Below are experts of layer 6 (counted from 0) of a mixture-of-experts language model. Rows are named router (the router's row for the expert), gate (a neuron's input weights, with its number), up (a neuron's input weights, with its number) and show model dimensions 0-127. Each number is 128 + 32 x the weight over its row's rms, rounded and kept within 0 to 255. Numbers have three digits each.
After each expert's rows: a language model's description of what the expert responds to. This comes from a sample of Wikipedia text that the model never trained on.

# expert 19
router:148082178151168125107175098137128082111148148072183111211067129094127172158077152158147138145169119165080161133134154152137132099058152152090193124153141125128114116135102128101127115146122204122142076174128068171086091108135089147117074153091150128081154078136167120152146136159149170102085093166112103122126122110128064161137145107119139162125138124090142078116132141122042071138117
gate0:129151105115128188154129093109148149078125110175118165141120083095113076105155136090119108111067044113149077130181124138132092077090084158138108115116144089135160104142116107169136167103151098113091108154088174179052152156118114135097217160121127144150122162115089126130162148173152116170145210107198105147105148153104112115190102143181116113102140121128114155171101145168128116142060
up0:159135132149131077157126143112107099153126116032135103059148220144127138150150100169115113135157164122079171133106141102131182172158118094072155111109090149137108158144144164120096127123105187161171192104145152160190078126127177105184060121114156090155118080137149114170105133090108169072135066164086112098177158139149172148111156124108101132175143146121151069123125145101132134135126
gate1:136114063127084064149121088165135104125146148085093140145142166106060192113081115117091123114096110116162168153117134167108144172079128149172154128115179075129149134124119136143122130107159144132071115165195069170128141162083128088113131099125131124144196164105147111128154151125137154132086109187204082113115162152080119160114109113139124132168158096173183079167076125150216132100114
up1:117131072165119093174079139107159108098185149128086115093124142169074126167124139196115121119137155071131137140125132154104140130053169158173218084155117144143179110087136138145136141136140139144053128106157132102112151126106161174101132114171134087093172108138162123188177092152175080174136160147140158076161144159130143123183129117131162113140101138185114135077039094135144164112125
Description: Space and open bracket. Standalone spaces and opening brackets or quotes before numbers and dates, such as "player (born 1990", "In 1906", table cells.

# expert 3
router:156084120147102217156148129145100076178106106139117124068131177165134127078150123100076137152114129071104111131145054100086128133138101139090125165073181113118137140206087143176156147116136187137115122168132080104170121096107181135103133137069147148161127140122175145138131105114148112153108108081130165114109136141120125144105095127078119069121114102131147115123172196109091029156074
gate0:097061111097136124177124137165115137105138136135130167114119137125116079114125138166079150138093088120134177129148115131137132135147116184100149139161169100149139194080105071133160179089128122191104146163191145151149140117144099130125184100098154091128112106140211155103148104173184175148196091117095116086115088079093075175130083124139105133172081080122140143175070183122119074162136
up0:190167175190136156098144187109163103186134151126135090120123152179143173117117153100179119118166194144167104135088121105142147139101101083135092120114088147091082048135166145131093102116075112145131096168058130134134127119131115099125058156148085176151157126091085105156084176124058070139083141150139122120141176161136145092124148147126148143088167135151120140096164131109154192076106
gate1:149169140171121162157184142166143104081138145193153156137163138155123231117108082102067151161115127116128120148163158107110135157087140144115121120093155152097117172174112095097104115165120111194130125113152048109155165152093084073178129164133136169073110058152120151164165080083088104063108133101124115083121134093136143137122181119110124129157123064132159140145180103152173126148116
up1:137151100199122131132108116130084156128112145147198109117117050097087074152161062112127074105132143106135157089116066180157133116123140168118148152170134116142152079188135150186110116098153144145148172158122140092149118090156136164131133152188171137149108154181078147102118153118164093128118173090200118116155180117172124124121106156171162067154156186097121139076094117160133113063102
Description: Foreign name syllables. Vowel-ending syllable pieces inside non-English names and words, mostly Japanese, Arabic, Indian and Slavic, such as -ō, -ia, -ka, -ić.

# expert 62
router:123134164066090124086132137137117153125118171122117169141080188121119066113086141133143105090093119129135147144184122163124164181097116129134124114128076107133076104121158118129106128143152150164099156170166121134086087094094128121127141115169190161079113115146056146175144106073189169085148070121143067170174126111131134093190094109124090071096126089140153181136128052098077177129154
gate0:130156107124111119100096154080157112134107128118125083114117120171153076115102155127100075143132136145146166071187136137100157053157105119121162167143095154121080124075158157145121129123114120064117101149200182143088124092100153079189179099147176141151132227167104138123081159118174168133142130190157052157137152166083169116086131112133079108109130123115157155108113139060110125126118
up0:167163151133144099168117138185093145117183185146101169103135150095124130160169081143203132100128145101112135070103158108119121115162150131149152123142169132170117096100170126134167072146173130161104148140108118167142148207153175114058139146176112098189142116099117120150090083078146123068140120161115177165122141191172099102117082078190115079144122169077089142112138090158111125160104
gate1:109092151127143098186040161125145116091110210150105120122162073078124054095131163163147117140147134147149161078112145156133162162151058156093096198121136144131072136122132103134162165110169114113137138095182150115114166179133081138146070115124144179172133126136118113109134162142183115153123194178164148183109115105136146092124134085097134129180113120148088148079182113163132134086162
up1:150169104125142128092204088107115115131099106111135131139132153155102170151126093089095184118121158114118136161129110156164163112172130087107199122157133180118080104165136180197084046100152148149119168114089114121156138104149197122078165114145145070087085075117132084067124148109086097110129087068153120127111123121153061182128094104124101130112165143111125138121083117081100088167083
Description: Leading digit of years. First digit of dates and years, mostly 2 as in 2017 or 2021, also day numbers and the first digit of percentages.

# expert 58
router:088126131155158152101104098101135144128052149167131197160124119180151116081066114151042095126093180114109117164137081113165124102153133094163135109142177115095163157095103105198165154129102152116147140093172124145128108091155179141145106173114092150067071144126145112157125113140133112132111137134162159123169120148138189095119087137123153048134117151155136183133114062065093116179077
gate0:122148152148149107068150098176136143131153082070086114063101139123160153096125110082083135117121085142118127128104160133099119128138113108098151146107154191143106087147102116165123083073144155112113101133150195089092155075132126160151093193104095152068104149140117136107204161127088131098132170126149141172179149194122154166154118129100141079168142180071118131225109163104164129084118
up0:089143097096126101163126177050093088114078135175128169169133106170100116158156135192121094137102136115112101165114131125155120131102106116139126160080111067135143171108173173083155143127120128105148187133112090160123136132122168096129153079138153090185152124105113132126114121110129195160137090107130120075096102058121091069097106134191157174140150079124133123025098108195115113175132
gate1:146138123137138147130151126158078168128117144120154130138083132134179158079133105132152150105155166189084165183104112105107150130150166104134125098167095096120100131120134181061111134146162110148140102143135159157118176106168107118114094215115072142095100117199182118145100084103123161110134094100087084130174093119124184111160081149079070128167157105207134157117130103104040173134176
up1:095094104138109148095143185194156070058121151163145148132131114163138149122119095120105185105142147147072205178068145096114189095149122142131128132157134121116106095109138141162082136130136036141165146159117108190133107140115120099142097175103083146111141087175150134105063083120130119126107043116102110090146132092141175080130133138126089094186132127193093120093165086122105129100140
Description: Early word fragments. Short pieces right after a word's first letter, as in s-ci-ence, Ga-s-tropoda, mes-ti-zo, Shen-zh-en, common in taxonomy and foreign names.

# expert 27
router:128117098185146161166088136126104110140084111167106100122114099157154107142070122103091146165113085115112112107145109086103074138072115100130147119092127152186139102201164121103151137128175172127084130119116102173163160102164176146100146143080092128137143184137154175139114094100104120140132159060201138195123088117185115145104085139063083149150154141047118082164100132184172105138125
gate0:154095121126066177173164133089153145079103169141128109104126179131195115137110145124169115172090127147136128138116116121100174145122174107152096124101090178141086109136106161126123121164139116119056097131147117075141149132150158132117142151143063171131141137156099105116137122097082078156127157106099151155108071144141112122144027141168132085118091151164196197102210061103164129179092
up0:108090121109151157158129131142150191114061166105133084112144205161142153102099124102158126103091104129157148127153083071153107134106104158105137129099166153178172131128085117126159088103133100144081085137142085124161145140168166136083116140143101129129181169056157152134100087122095040153183131169107135094190114119143128152197092148176156126147110143161173141060178094161135116184129
gate1:143124123133105087136106098087096141093159153138128179129186127112136108102186116082137056188092144162187077153158142150131143135103089092169122156133120116117101214110104138143120138132087165130132143129122152141123108103135046165174171147121133039077123052144098099078135122153107123094135106152133194154154136111122124145179162128164127073163077074154148113084144089132146140099184
up1:104149169079133127111143134091186138137131129179023150180111111166170158105134101150110080116188141115115099186112102157165154106151130164080157130101067088103137144107110113112126154127102093083117134107144148176141092112124080090086141107132174144176120134107146186148153145084150129167135086121108128116111106176146160135149133072116177194154121153121155137174144149089190103128026
Description: Name and place endings. Final pieces of surnames, team names and place names before commas or table bars, such as -s, -ton, -ville, Street, Smith.

# expert 2
router:089159093198083111133134111158121094144124150139114127087125152153140089100191130145123172097045151120109111152120102080079148123146096165113042122128153104122153134121130103119083183145171099162108119196184120153168126082046139147077135139139118109177121091102091158124133140076131127103098112126109075113151191079171145083171110111095130080121147126092083140114048107144135142098135
gate0:107121166124124147108091155141159110139135133083177073124100107077176100153091090096117164107139144086164159118136110118094047163111074088112116154051068165169138158138134123229145151149120140132131158063109104132128142094120077132134167134086120158121168169126164165081136174131155097137129140109089129144140118087069207123124122140093132134107103136084091135125112131131056205095128
up0:126131077143168080148154078106112182131123136101128140133149130161125182099134139163123139148116137166134099098123098205161192104141127161139164147213156116118102107122163158070140144105138119118133115125130152157095110193106179064079138087174131090154081120100109118183110140087143108069159126159145153109136088190134120110149150063137116127211185166165193124167169117106130114172151
gate1:179134118128142106136081124060106204156066120141173137126163064082111125148135125118098150152224138149215127154142134151173131165168174195146108132135130107127075137141188137148112147190200089133173100154094108144145095130158183136108122109132151118132091156156104108074144128074107162156150078141153151118149165118091081177133142111089133115111169098130120113132088130141155133074135
up1:115157133150069064126138167092172133095148128096172129135102106146133112094183097160127171172145081108119165186121144143162195129122137162173148161148121167121114161203146178158103046208111147195133131140104128114118104101120121112102103112169171113097112148162141123073095179193081098171056148099126130110101094156098145093120143111110102167141119124106149118113069113125124157156083
Description: Final digits in codes. Last or inner digits of long numbers, such as ISBN digits, full dates, years and batting averages, e.g. 199'9', 1-6125'4'.

# expert 6
router:123146127117106172084106180101171092120151139129133139091173090102087168143093133131123206057080112165171095114100120116106156185102063174126117067100109149093108122144159149061133151096116147126166134175130098068122134150067184172164119128135138138192192106160127145106125107153138077160104133122130123074117161104100177156117174111113102131126154151163135200125190137135162128117173
gate0:103098084089193042102154115150157101110138112135152212176110131155115109099090164182116181127120118082127132135142230166099128153103130165163113067178133108157084129142133111132110172185135038212119098145146121131117161116155111167172136136085151115153103122162127093147130129094139074147160133148136149114107118145075124101113126101153136105154130127098163154141196152128123084126160
up0:142150157076120184147057147125103193139118166098095129074114118107125155141139157104097135157153164158097119127129072077168124139108141059082115150076157115130202100074105136135173122061143198116138186131143124143160122125141158126110096155139148112115125115134095130104145128146083097201137161093132155138117124107176076168211088128140072128112107148127049126127092138088123167088094
gate1:195112172121137157114094171200157110144168135112119148128079133092110077102142209134109185137161141150098177143108128163107114139042143068223149087134059095112132109101143115118177123141103127090107118116160099168128094172104102086158107132155127096132145166142114125152109118123082096140111140116125074108168156152128104092123145104126070135126067125126146103184181106090141193117099
up1:116137127124110114133125098103153106132119138140115059098168133125090158113143113120130095127172177104176118108079133092145133158172099184068134154103153220096118140123101135131158159145156063146127147208165137104167113118085112058118161163149095127166099140117133130210159164068103163115167081095117170142149184124149100121095145082058116110073141115106115161076066095108119109120151
Description: Digits inside years. Single digit tokens, mostly the third digit of years after 19 or 18 (1953, 1989, 1930s), also numbered list items.

# expert 33
router:162142185178165141131128114158160164099101160097170111192125147090114136096174075142196078193128130121094141158134160163164157101164157072158100081116155098145125183068099133125101133132124125117180050133161099117096160117128077083159068146145090112110152104189102104126107126152163151091127081128129110165119098138143131152124141170139076181070135123189143174147116144100110148133079
gate0:125142158120136154135129179172108134118108102089168056080177159065123110131135200126134117119138064128043182065167143128145124131118166157116109063104172148163128134134133153136118122093169130073092163093135100129141101124077170105084129134089156095178135135160081089146082155115105114119119074144188082140124119127132092168109056123114138096119084161132137061110146148087130116090075
up0:132121127128104103120114060078128117137154157178109171176113144200147136120133081156113139124121203101186103163098126130085132150125089098096085190140122125042149124158165114148122144139126104199140129164110140137109177110189078108129123099179114161089153131078156188091151157147105162135178169105067192105142167135146172131151159156143105170131162132126155190116088107169127139154154
gate1:198167115154179167109138164141119124148090108133182137074125147150145128140078128098117121181123147129135115108133113153155092105171162161112132110071117152159078062108153147141166104076144210081141100110165129169130167118169116058151161103083084179135132152167169107104126147093044137164127128120090146196100162083100128120133152141088091129158113163161078152190118137086164130110141
up1:073093172146100121154091138129162117179140113166120115165170114108148122100124091136149145108139128137126140117091106108118157163119088069097106144197141129090158185152136094076096157202089046162111172139059084105125054132054142166078072135183138082101148127116092136106105065129190122092146137138167106075139130173129124105070115127125152145085113107129106112104134117172102133146126
Description: Word-initial prefixes. Prefix pieces opening a word, often after a hyphen or article, such as re, de, con, dis, pre, plus bare spaces before words.

# expert 50
router:112080126093126107143132139137145142127022182109150150107169163133144100092141219171120124175146144076097129153132106151134113155122101118147071098071146184136127152188127143106131136137088126108108151136105098169042088098081140139143102140060127162096127118080114108176126123165140108077097115123148177174151095178107127114085097129158077181088140085149141148110177096079113161130126
gate0:126177112105116180159055070133103106205081129101068163106138156143107161096118071099159129149090101152120104121155130103102094135099130081141136155119161108114142108180071148129114125111158124127155165131140123058136198114177141120158126183122118117172097165124108147167104110145134125099184112188142158124094117181180067095075143102071113058093103125162136059129122110106148096146136
up0:153190095141147103168083057108115073183066137084092074095123131133135166080140103081125111115168121116111071093149148134095144127083168092150156108138201098137161131111093188148134102107149130062136131107135080105182128139180157131152081140088108078159153159080142136071080154133079181107116101113146125101137114164186112126122117131108118106132137126185159098089081106083114152094119
gate1:118120107154095122135127105142076088126122185109178130106228103130082131159168117069102102162078157153147136125107166116051153108185149114113072105118080124140161109083132187104109138059101102091110136129154095134101095144135060129080089154085114135113175105123188094125149141148139109160118152153131118121135145124171153098170105153091090172175079116132076128125123100164067070100118
up1:175113117085149108144134142090137186149137106174134150132072161145166169122108184179138127125188129072136139095181104141183120085090133155170180116129161126127105136161137094178181068183147177148139132083136093119176136132115185152132174137150213102127079172109084140143134163134100164087135142107112133112092087138090145146076178134161149090082152148101163112134132157114165183179146
Description: Word-initial syllable pieces. Early pieces of words and names split by the tokenizer, like ur in curling, curator, and Pa, Gar, Car in surnames.

# expert 20
router:098084134138143163118134159111076100144141174167139076154133194123126108138069131147097138177085184113114158137172158115131127164183134174103138134085163120162113159163070191189070130166086106112174133178132131124150136068119124132164143100076145115119107125125155102116107138179146117108062127104118049116182154121109117093128131084137080106119072093132172109126181150143109080175184
gate0:089142133084213173174139078128155104149127100117161128107139108129052111121143157139087139088132187167142123154100090123146111166111168108084199139147058098130135101109125199157093113143115075167124135089153133126026162134102116155094109156130150113137144147093176110116135158072106106133065137097096071128181094109070096080119116175116155132117120107110100139135166156087147146098137
up0:181116111149083100075140192130119157138126158095099170123131171170167114166082082097168086121128052088118115138131127156139153077131081151152106126086166192120044194157126099080137137105135181093143111122145123121216123153157114112146136102142127150126123125172100158121084075198164125129204145159120164129094109105186133156109172119131064106114129154111138094142092110135133113124138
gate1:099185141089145131117122168151088142144117118132109110108158138090118128077032094176106093148116125133073198135183075085103153170119130067121137117114130154192100115167185140101138111136133085134131127169117158119157139163152130161113167123163146150138133136093137119140169074156083131129138107132158044134179106136110150103063105111104170227125072142115138135107114068076131149091120
up1:107148134158121074148099169112193160148186104084156137129105150162110136187182097129132139130107191169164102122122115188131105065139150146112083169157111086108156169105102144106137133137142125121105163133095111141109158145129120097120092185104165126123146094175087092120104151101130156113101162144127170144039161064154170127185109103134126068172103119127124149101159168247143143115125
Description: Table blank cells, ecclesiastical. Empty space tokens in table cells, mostly election and sports tables, plus word-internal pieces like ec in ecclesiastical, oc in diocese.

# expert 8
router:142164082198152083186156215162182106120106116111105138117129182124137107139126131126177080150155147158158160082136128154140114080169153107118078196100141120136179106078140107104149136110167110094126119100153096103122174120098099129088114142135128104176116093185107116106131139136092150138101113124176200140113184040092085123123160127098167104177169157098097117073191126104121100112123
gate0:100152077069102184151157153084138100075077113146142083152167118086103155107128122147127104157123115113108174126165089142129132094179141118124135080177093169157073101137105160164104164141084118180154067167118096135117093114116159122076105084122176057095125153108181099137132102160079072176117157165150141131111114088105171119061195118204121091112113169121116152134105129131119156162136
up0:126100171147117099083102108173088138159131130118080156108124132213167124130147138114134114102139125116155072140127101117124131162127113172132156164077162151078136123144112102021173121147128134088131194129166154084074201094136089132160172159053108150164138115156140135169121163105156143099135101122124136111150095156165073081172050129077145170134119065119157146155136136115132119134067
gate1:115124079106109111190092150185122107114132163107158111145171125156121083103146124116080158147131167148092164159151152095140132116154117122116078125089114112067146102093158107152144133142152070083130125139170118137149146091108144114137177037103128151166181167116110137152131068128019162089147102153113155102128111165159129108156122106031093138149147126047116159121180135163104108068148
up1:135098068087164145141144078136078095145136201107125135169141056166151147086122120152119106161169083054117095145144198122100117091080102134119140148073086126104143020127124099147113130165147149166110144096118155184112114105142096117081124143087118151123117137104101115102162092138098137206152123107183136119148111143132122103097118088116101116080072117052137098120141097099129133095070
Description: Possessive apostrophes and adjectives. Possessive apostrophes (Kentucky's, Men's) and minute marks in match reports, plus modifiers before nouns like American, British, two, local, younger.

# expert 32
router:153128159096127181093075162115141118155138126142139161153081080150058140117067088128129203088176101145110155171146153135140115181088138152098161137147120168102108064151124119072122167163122119166153143155158114153067144144117094131131186115112167117091099111143187178162115118147173125152120160122103078118179138170097126172068100114102144193076074127113080088156134174088127160134144
gate0:097127147158104180118132073109127155162148044119135164114095100067089135151083149115166146091079133112138154175084145178109069106164129169160097120147086116108126142148076115147126136055143090120120120112163133137138075095117117113155136073111077204093128110142096168107115114132129178180155093101122072129103121152124122116156069144080157123104056147087140154119190109124134105055094
up0:145075110106132098164091128079181131124142118157072144143148131091169159187149067162180074122064144101112189187157167109110145155090160120124132154136128148191158147110097152138095086143147116129143139105097121151131129146143114141128131163122126180086086123110121179116160104126117207183056104068153087138153157156131141116174109126151164175190159135124094187091153084160124096092093
gate1:171104107119110136121146113149186094147204124082109118156147147141101083109154106103143123091114135109142133085109138126152120122135156178097123147166172183116054141125105143155136100169146080183206134159143148160172149154179113159111133072141201152115173146160196124122048100101086139096092093113188119118144084144156115127155095106144105060046140124121137154097094119088117121166136
up1:119110120073089175123106087111222127117153106063121090118127129143071094091162122112124146087136128112124125089129149122161167112087133120102105139201185164092050135158101148100139089141149122181194120149136183146171147170132121112101169100080179121159150146154158094119088092119054103118086111115179146105178080175111129139141125129148124105047122142096131151123118131096092101168100
Description: Space before table numbers. Space token right before a number in tables or semicolon lists, such as swimming times, scores and ID numbers, plus math ^{ and _{.

# expert 22
router:090073128133133094132139119088112126122081102105090096173090065071117185076140152140143079134156147086171095146080126138089124130126119183119088143117185133075118159183186108104142180118098109115153122086133152147115151101146117144151160148151076140152124138153095172084179108121151157125119114169103158178099153148191171102083113122136136145146141102084187128073168052144150165200122
gate0:165126046150062099082192078169155123136129108148114145101096138141162120141157139116063149179162128103157059121136193136142122108108124114121159162159098169179112088157128082156191145130117133096155178082170181101100117093123111114105151141227114137156122164099155070125118151083157151084156105102151172144113109082143098128112154145107138108145133094141090152166049129124159125144140
up0:114129177110139086156111202085071111114127165149165152177138114120128150135097153136120161064139077157126166121112075149074113093155080167140057114152097125106135136093166134108050094137133075097135087119074082145140132169159113128115132113086130142147123075174091130150135099096167076154106174181106075107142171155068145143112072146161121173117101159088116137104182145153110173099117
gate1:115144083087154083131138111098081148106147099141105139117078083126097162154197073161150155155166128119087117146133139215100120168060127127140076130160123136136089109172126094083194130147111104170149141125109155148109054155105137119159159171090110141178090127084089079147205171115100174130181122150093102083159179160119108139138103126166118178135177102147181141118095122155136095131134
up1:173093145176102190134130135126156131087093194117173085101123134125119081122116189124153095118089117133147134127090130106177107076151125164169178161132131102068103114087119212176063095105183165054112089170114109103132131132157119107111144066167089099145163137121134132094126089186095111123119141119150114176107081101116148130119125084164171114122134221115107126128134194101120137106118
Description: Word-start capitalized pieces. Capitalized word-start pieces such as For, Con, Me, Ed after pipes, dashes or colons, plus the suffix ed, as in Register-ed electors, Sw-ed-ish.

# expert 55
router:143117113172154072156105124146170151138125098113084113044205094130143096113146102079116104115178171148150144069106094163124117090144149122109049174113154091158144104112145144128185101088118082095108149088188156102139180116125130083085092135162105120160130184146170055076125120078102170105128110113144145135114146139159144148092131099155128190173172117172132060145135141150111096128158
gate0:149157115128058172115088150158103122122152106102148165125158152191100068105156144084102079123200149141080103177089165147163125112122118186179178107138126109124112129174147151124159120120170158113054161124125139146132110100147143120088135123069135099063099139113082125119113138136178141128098159126192146145086110183127097123180098137087101106122144105137144176099075155148229089096151
up0:102156118130088208165073145147100141114165131118129184163175216164112112183156142087088143157096153116105181082133129094182099103126137144180137125169101119146161133141131137136141107143189113098103209125124104145168109191161147197134125167079124151071109133134159112178112128191146105155111111122110132106071128133136140109086099184097133126055171114127131154125110160110099169100140
gate1:190125093174132162128181123165146161090162087142140192179123133121129118123113136134142174112086121185126142102141100140188130144204160136143117162102130150126128188086131140106166106139163098132155149139127148115122070129142117076192118089073137152088151042122163099143103132135118091119045102064129120124135093077172183163144116124173146105093092177125174106131162113147098182086141
up1:114091186141124104107078149073134114054086132067182106099152193121119158106146134100083098126100093067130145134067122132092182109114063121166142081155165086088147118173152129136119157150103174118088164142156129082124144119082139149106140125115134118147108100160076168112186179125103103125144132175165143107098106149135144057121112168112107149088133065149122158168131177163189077128124
Description: Possessives and adjective endings. Possessive determiners (his, its, their, her) and adjective-forming endings such as -ous, -ical, -ive, -ing, plus possessive 's pieces.

# expert 36
router:160125100148123136103118166059134115111194143194090164136158130113142159100126073090186111120131194099140094142131085122112126091167144086109115105061167107107121193114121120170169150131122128165137133106101149130132087150176125144128099044153184148168046119134199068094087161183189101127137111113099095104131172112126100105163125138146115160126107083098078095138142176132117134149146
gate4:132131047136137096092088138156153138161121127233129090134140093080143179075117112083118184045082082137101149148128149104074136113158101093111199118148136149101120149159101187124110146143104122161117154142163152186152187146113153158125141092099106159171094148178136134114185139131151092153137138130133130144155153128082115149060148115116092075143104107127149188099183154088112163124136
up4:107164090132115113108151147085113179162110105142170090174211089146083138124106132091103157144100147126115115110103136095144132152094137092126113100158087097115121124090139167139112118086089107108165057113111132161075104050155130051129131208128216131152128099116152122161113073131054101145092110149122126066109095114153137184121123099122144122096142141082093147123094085144163064120178
gate5:177083093161160098115163127084121126141189094098130142129058150113118100176109154097123162084121138097125101061126132097113136177120144061167077114160086145113053122094084210192082114169137080153119076150130137179133170139103107122170072160086205154130133129155131116127102132121171133132155135169125107101131168138163139121109109172085103142135092080114123143138101126065150135154101
up5:135138154154126086117185092163168150103082140115104160126157088088162120109188158111137155125152086139088039097163098067148031174080138101119122126131151086140128068102080117170142135154106088152172149157065138132103125134132093107136166103135136138116117183114123112143113128122121113126178128084131090108107169169127136163101182109092145180132090189117103069097082105121071078124099
Description: Indefinite articles. The articles a, an, A, and words like one, another, annual, plus capital A starting a line or heading.

# expert 49
router:178177192172143196126109131101158157177121130088103179113118157076105102140126114108173111147198181157143135171127135117125113048081206106135132133136118114179118131128107057152127130122170110098122072123145153096128142147052103158124158113076110115082096136125123136073135126155191108052102114128114140113110110081122162155142125082154132115179106143060113183118103095126145106127123
gate0:140152185059190154116192154150118121136139149110153119150130127132145159136160121119183134130099158131156129135148111128140074112131113085091136082121098123123179151120144083075128066127110151080091159091153169139075089146071111051132126099100079138097184097144141114137116162151181117136090103145214120104141121144157183112143159088124122145106124147145187145096137148255124115143137
up0:157163144062200144149174157114136177170159135149107086171123124145137171161169177109182117138154135111073104145152119109120100121142129105151131086080097124092102119108166112097123080135090147112095178137165145145109072161094113034162146155084127076127148109125132134151179136108160173128090139150192126075162133095155102135132166076147171109099172113130190165085112153192158090129109
gate1:151174091092135125091118171179154102172120127113125150113107144184118119123188129169132173100127119117139070116127130167071142113091134061169140117119171167110089102130122053113156123117073098137093106199138111082126081150147122098111076053136122092138142088126057123172099114112170075097122065135103116127158097184090141181136098121164117080106141142106096163169156090170083121134107
up1:155108144145114151120176149130119083113140141154170105157075158115126158117069114079069085167088158112103152198111100087124111093080148144160130131150109132137129111110173153134111152145182045082117141075158149163188106128113111098171100092161156097206115086126204113070167128151109170129191130140132098151102118151149113123100085119114121162148097172099148108056077120118149143151173
Description: Digit zero in numbers. The digit 0 inside years, dates, decimals and counts, such as 2023, 1930s, 0.76%, plus words like century, million, billion.

# expert 44
router:105160054112068141123148188084121153166111138170192148079149126144089112104124105161119137101050092094134115159125074145163169154142117170072056141158119185165115162118152076080087123179113111139160138146183147119158119158096152116106150140083111066178089123172076175119134116106153143126130142143202077168140139141128142125151121120133092177076121146102160140158152117145108168137148
gate0:129077128168109170116135120137150054118102130157218139160161081184108107175070059139139129093102161117144150123090084106121079129103118146098126143188091133118072186131158103078099152107171124106179172121118163162180110134132122168156114199170062149135145109188081109132122093154170124107166161127085100141128122112105161138069144113060140152102173108149139112122130136098129144113139
up0:145105173165129083130122059107134137165176165142117145121079133149167116170124156149146180141178126164103074143114119102121160151135111150096138120129107177140102141146114123131053136150127177072155184136124137144117122084120155119086116142089104071114111083102127127138113199043185157089129143182140183136109149099114071152174187124132098120140207064139124134148131155084082111070103
gate1:134141133055082169115173178110155095092087150112147091159146136079048145142105182121145174131140130175129154177106140138148093155120095109137118091071149110126130106134142149193186117131131173134141116114112134072129139121098142121166150147220210107104108107119137180172103118151130162145155155095077090124119158187131070119090129136122075180110108143120155196100148115140144139186159
up1:117173144129126105126143176104157106106076130093116091226138108097099167123078101104137126126178129185147177162131125107132097139170082091160135068079136131104129118139144090155167144133116154204152149144102138079134140141127110101142130159173158125129069106094140146148112144151142132107132127122101071102115154140139072088064207135099152229115154162170145197077128152107159133131164
Description: Digits in statistics tables. Middle digits of numbers in stats and election tables, such as vote percentages 3'5'.98, football stats, and the / and + signs.

# expert 60
router:143117120145193115130177108191151172106209084100158164074123163098103116102130099112173132150111164164130114191090139106103166083173077140129075111179075130123168155105109141111103129174126105085146074095142170071149164152127174082084110125162190095123149111173138163042166118104132099119161116147118122144124144162108140123114179146136163168128147130149113087112144112141085131195122
gate0:060110160125094174131153127150150063172134116157121135099092145151162140063099146108102126097136118131146115133116148132140171167148122215133155108101172157136131112181149137152046103126105118076137175173123096134126080087120092123086111152128136096059099116139117111121128123110155180125115138130107176087162142103121155142180174105125152060122037108116167091113219122100134158074163
up0:063111138144142144135144131163137128204154105157131116083088126189166142062122073089092164112132087130115159146057127113103144151177114203115124127126136128130112115182184158134045108075141140111148224140078088159162100079151096127136151138154114111082127098154164151111105135125164162146135142120152112141144147093123147098169138143147164117150099150173171079093194156119152140129190
gate1:111173148136121093040099164121136176078097201107121121201132104125102104114151099106111151128131142189155135132139147073111142124142138101177111092103133145109119084110140092143117128112072102110061096129118152087130180210124113076092124132185136125119178129185140124103098118184176110097146161101180050144101135095109156104098112104129103109086110126127111102170164130207144088107132
up1:100146133129125083035106145121183188124103156120147094180136134155137103136183091110138164104150169202128114145158120080129141134146105099170148121113177160098130124092104121109099115143111121127050094122074108093104141221112105082131134128191136144136182107183138109115087149196163130107103165137147095167114137060084170087070124168110108135110121107125130125185129116164134101090097
Description: Ordinals and quantity adjectives. Modifiers right after the or a: ordinals first, second, third, 7th, numbers two, three, and new, South, some.

# expert 37
router:077118106080086151140173199141191177137161160171154113150137112116135114148098119149135193121115181126140063140087131140089099148174104164129176148121116128153081087138108181135100130191174142140123151159084147088099182149170108151135103141188133054158133116124155143104155147199150110103132101121071169138089144187119066108127075106148113179150116154124145090139082165127158133112152
gate0:150123118181076184104142169109171132145141120131105094127139139171157156144095102189137143135092155135112164131087159097145202185136106095192155168107172079119189146063151138145135098193199146085105132136151055120154136100121077146108134159125142129124182138093105062147153140103098135161093121088086113135109203121072104127134148076139130122138144097115090123148086163155108182111133
up0:111163106083138080120123117089160150145136095111110185133111099148108101112193129082115101102188124154211110149136157082132149127075163139098075144139104136142087142130115144164098085113100117165142168166123159103090141145156140102131130124099097094163095069160109194056132151105142141072128150121160124110175053158171158121133119153194122126061127151105196131092102087074118082165126
gate1:112140115176135104105155116169144141133141125171183172061114113160172129165107154097083156067168120122152130084065161118140149186158093152153098164110098146125146126171117130136114082130146106106141067087120172080121195114129160154153170103159122082095092106127094122152142148069095038124163140093104092090092146154194123140112121177078113132073107094145178156138121139177132076132101
up1:131073114114077137127127128083114132151145123119085104156135115107110108119153139099136135181049168084101111144129093128178096079138134110141149128067122111159126124107136092108145128078145116131104110121124135164143050096159098032071125117086157153176194131067106125122131118164098114152123122199177164119112124163079138133125151073148133112141080185139080051087124098094089141176175
Description: Tables and non-Latin bytes. Table cells in climate and stats tables, such as Dec, Pos., blank cells, and raw byte pieces of Thai, Bengali, Japanese, Chinese text.

# expert 40
router:128092114154124098066158117101133136164152142186103123165077078111075168160182083103091173131158124195157116089112149103177159124169140127119151125140123143159145174078100147134133146105136101100107057171066143144121126078164129105165145157136189113155166100132140075075096148163127158093146155105111110095161144194103110089131155123170176095131168140166100166167146125182126137116050
gate4:118126060131086115119102145080192115135139185136162100099083142167118142090126122125120053110115083155080125146110122140183187139193138142104158176163143073102150117167189150150176122135136137101195130104173190112142108155130130047154136141106122132130125182114152110081184080137109119150144054112148152151181106078097137169137165142149117076123135159155135128121172143147138184136156
up4:110147056100062110182112145127182153102142163123117080119092155117172114132100149104111091101170090176089087142098131127154103101170174140128109180129158096062169124116178155154166085161129129088176120073091174116181097163135083063131181099131116103087156161137156076077141125119122130128085110105140179143147079083067106142139157110104134103139159155139121095125162155110186150134162
gate5:148200121141121095093118160163158130088147127131140153138146197173159160068137146084128153150121149134142109131143091146110130124210140144167102131112088133160140099073109128119060165120059196121174149095172156130126096141182095186082102113138117137126184150156139101093094106118130114097153153165126139198124112125144154120153128176098175151151143142186098161144191088095074162060127
up5:168041121146139117173137098077035185071087137101137094133096107121082087132092111112139138127181119113146137119172108138133116148085114141128117156104127133090125110156095170082186172146152078154089139164146128149111144135145178074146137103113150141122110110083099109156153170093199162132133115106102128123170153100111087151165166079158095089093176076132161104083090170197139086117127
Description: Copulas after subject. Forms of be (is, was, are, been) and the following article or adverb, as in opening definitions: Berry was an English footballer; species is a.